Below are experts of layer 9 (counted from 0) of a mixture-of-experts language model. Rows are named router (the router's row for the expert), gate (a neuron's input weights, with its number), up (a neuron's input weights, with its number), down (a neuron's output weights, with its number) and show model dimensions 0-191. Each number is 500 + 50 x the weight over its row's rms, rounded and kept within 0 to 999. Numbers have three digits each.
Before each expert's rows: "comes after" lists some tokens at least twice as common just before its tokens as in all text; "comes before" lists some tokens at least twice as common just after its tokens as in all text. This comes from a sample of Wikipedia text that the model never trained on. Tokens count by the router's weight.

# expert 17
comes after: ",", "201", " New", " the", "200", "202"
comes before: ",", ".", ".\n\n", " City", " and", " State"
router:493491434567544472520557507477431578582453508501448600513473576488494454574581552483589537565520527493551460495438521454469443591496518424474525541518478455451511439478542424547405459563503530544548407506540541441422473615566366492510532537457594540491513457493529500586513531460543569490480512558488458562513527462539514548497510501443412504437467511566577490518451573597480441499555489552500497485455553570473488473510489562487502474478582432545463589444561590550458505490523571546601553569480525571424530387493514531500427424588531584475514439488507481428502448555518497575
gate7:443537559401525478531502495464529484497459431577538515462422468449514439523488496583495554499563458432431547434473495452585444456555609410528453493405570473475501564456486472404492466484554500473553450507483482466479545473482494552472526509462569507513545451567537545487499537565538525556501449521498377529489500488542470550471539399502513547583549477479552563499455530519642508516531501579397531543542405513391596500479487495457537503487444515554592511403458523503507477584519420440477511550461561549544477548542531518486527630417447537486501470483559401564451432620571490502
up7:513591492489448483444547507555437452464521470478464531460531468496613494441510385514403525483427486513533488481470572516460490468504548512478477557444476443530562603536474377453439501526497366465547503621484536498475511547442606450470569468499558498536497474506498486512568552583477493525485487473575451499429515445521551471409467517480511451554549459410484533495494429533448436542514456412518429449559479569454489483552515477472486491473517608490463483518445587445564419583593516562551436489473573538547534449587514486514515592419466475436455391443572526505590502440548522579
down7:545583457438408535557454499472337520530505419536438517515553399518588458473627493485446608454540524415470456468560408558533502500454437452534490528530487518447475627488510478483460515539432513410478494502531521493509446493530510446494485442447589476442447480496468527389569451431521403461508509519441501429475507437497465508490509487494522560486565523395378511605490532521494566554521425497457489522429565569505549519555514518450500376503472540496546456502508512433456483538493466442484643510524502549469567518552565517526548504500454561551542486529492469436547452446468427503

# expert 31
comes after: " ", " (", " $", "–", " number", "/"
comes before: ",", "–", ".", "th", " |", " years"
router:481484490526526494552463458484444555546479532468387508508424480417456529536583503457545489580481405505564513518465524484466498533574521463530566419547389443429462442452536439571500471445466532522570472482567577426459451527524422470568546483483487487490554423457533515540507532502484472508527422547535490532535430487492550532478549510478378501392485530586533592528499570556430530576524506582504544436531554538498552434471489508611445473514578503509468562420552572448525517455577634527541508530499469576422563496424484506474437415499581516565550445380479460447539439462505512562
gate3:514470417530425532518445484485525432564532533469471528402360523423453442502479477511482539566422484418391541541553556509513378497481475529539536496560523565459493521506523573503507523524509427521546531545413490460447422481514448482565518499433540542458552442467435544440410444474524476489453423419487456505504532465482495484504425466479439403448505515474440536488444535465616499511553492462473453557454632505524456560382527564430511485449511499568557469525421514519448576488478475479461450439553541532461517512451609434552536474439583445527555467498470337461453509477549495533
up3:546476527540475486520526497540533553382545465495499536557591493463514465442486589401471530425516504499556463506533367429452575463508565424455482523459539426480538592496528528492471490574611608503520536440493483509460546530423472584421506459541530541456472403463450491570511516509486522540450486411482480488530419476476537559473523613460586529513512481524485414460543493560410507556590551515528473470514375526408466488492448471540545511498521452501510486480601423601497417503561517408472597520493439485546543518429400531481412468488519570523557549537578557527509454524489532494
down3:498532502544449528530515493481460463599521610522516408445470463447466524457369491510488526537433598481526478549581530617499455422619422467549524537480505562529495475526586437517557484449636507520486509374511614568449467502505512497497519475403523475494494478509534509439444421499540496509454419486528527536484437368515465524485516426533485504504495482543535510536422508485427492586422451568510511471448563490580508437472533549498544484449442442436572554557490445507552502531425482525418426488471457519509488446476386588573440400460487513565554464512559511567456510463502539503

# expert 3
comes after: "201", "200", "202", "199", "198", "–"
comes before: " |", "–", ",", ")\n", ")", "\n"
router:503496464532526517502509511472461611507479495434450469389464586450604488545570578532527517576514489530561509517445448475452459606530477483478569491531467449422504533500510498485473498434499539561458400464490562456470491606491443515584497521445549592470476425420497466505507486476588495534515439528493495547549492533638510581497561479458458564477446550551560485510447569562603453517498487565522560463493542527510595436496453495489416470557516444539520507465610543497486539507608642479528555488461504595440502458455511545438440475547556600603550455425450487470547412487511477512
gate6:453446409539455458441474543550523413489509494450465532446491522425432504487425531518429456493552494485499461552510443433522410534392545479490506441489508478549465562507476426397540586521588405486487550481585466560499456479503493520510533449481503495504541420463423573533536547523592485576478510546421585406528467618498551448520569544461454508465511593505491407319403495555571486469551509432528581441504498463495515466562442433481570484463527580469488461499550440499490498486551580590468495447458568494598508409512443553469498452548485513484481513529435469487516449472566499478
up6:560479538451632512546545559516450500468474503539573517499414500510522547468552458451632539451474562484428577549523516501436579451592508518485497503434427535500493449457453572504466394461473523526544542564514497482598458486505476512580459587479496616532450534544506469518500536512468512538480561475560446538578510411517471507401444512508595454464415409543483500570565439498510469532427493585525512486503413632580510424465442470458406546572406440559462502495481423549461479474456477474519443548497466510487462533437511480573498490475416523506587410473517485521432589457458520511
down6:395466482536517550521526447479479514371498475492473469463552427484537405502512447519485468538480443479451426504432526470571578555477533449498567497435510487524393489459574515525549517564426535500441450557557462540533430488521573536467481566507481538497502423553502544435535570507463584531450494469432484503485478522441558459535491494456489519481523581550579537462556503459516531513508489567528479438583596354419512493447457659500596478475606450492476582438554514429394495547473438451515589523478581448473497464556607494493525522480517477424418510526473542531551416434547460475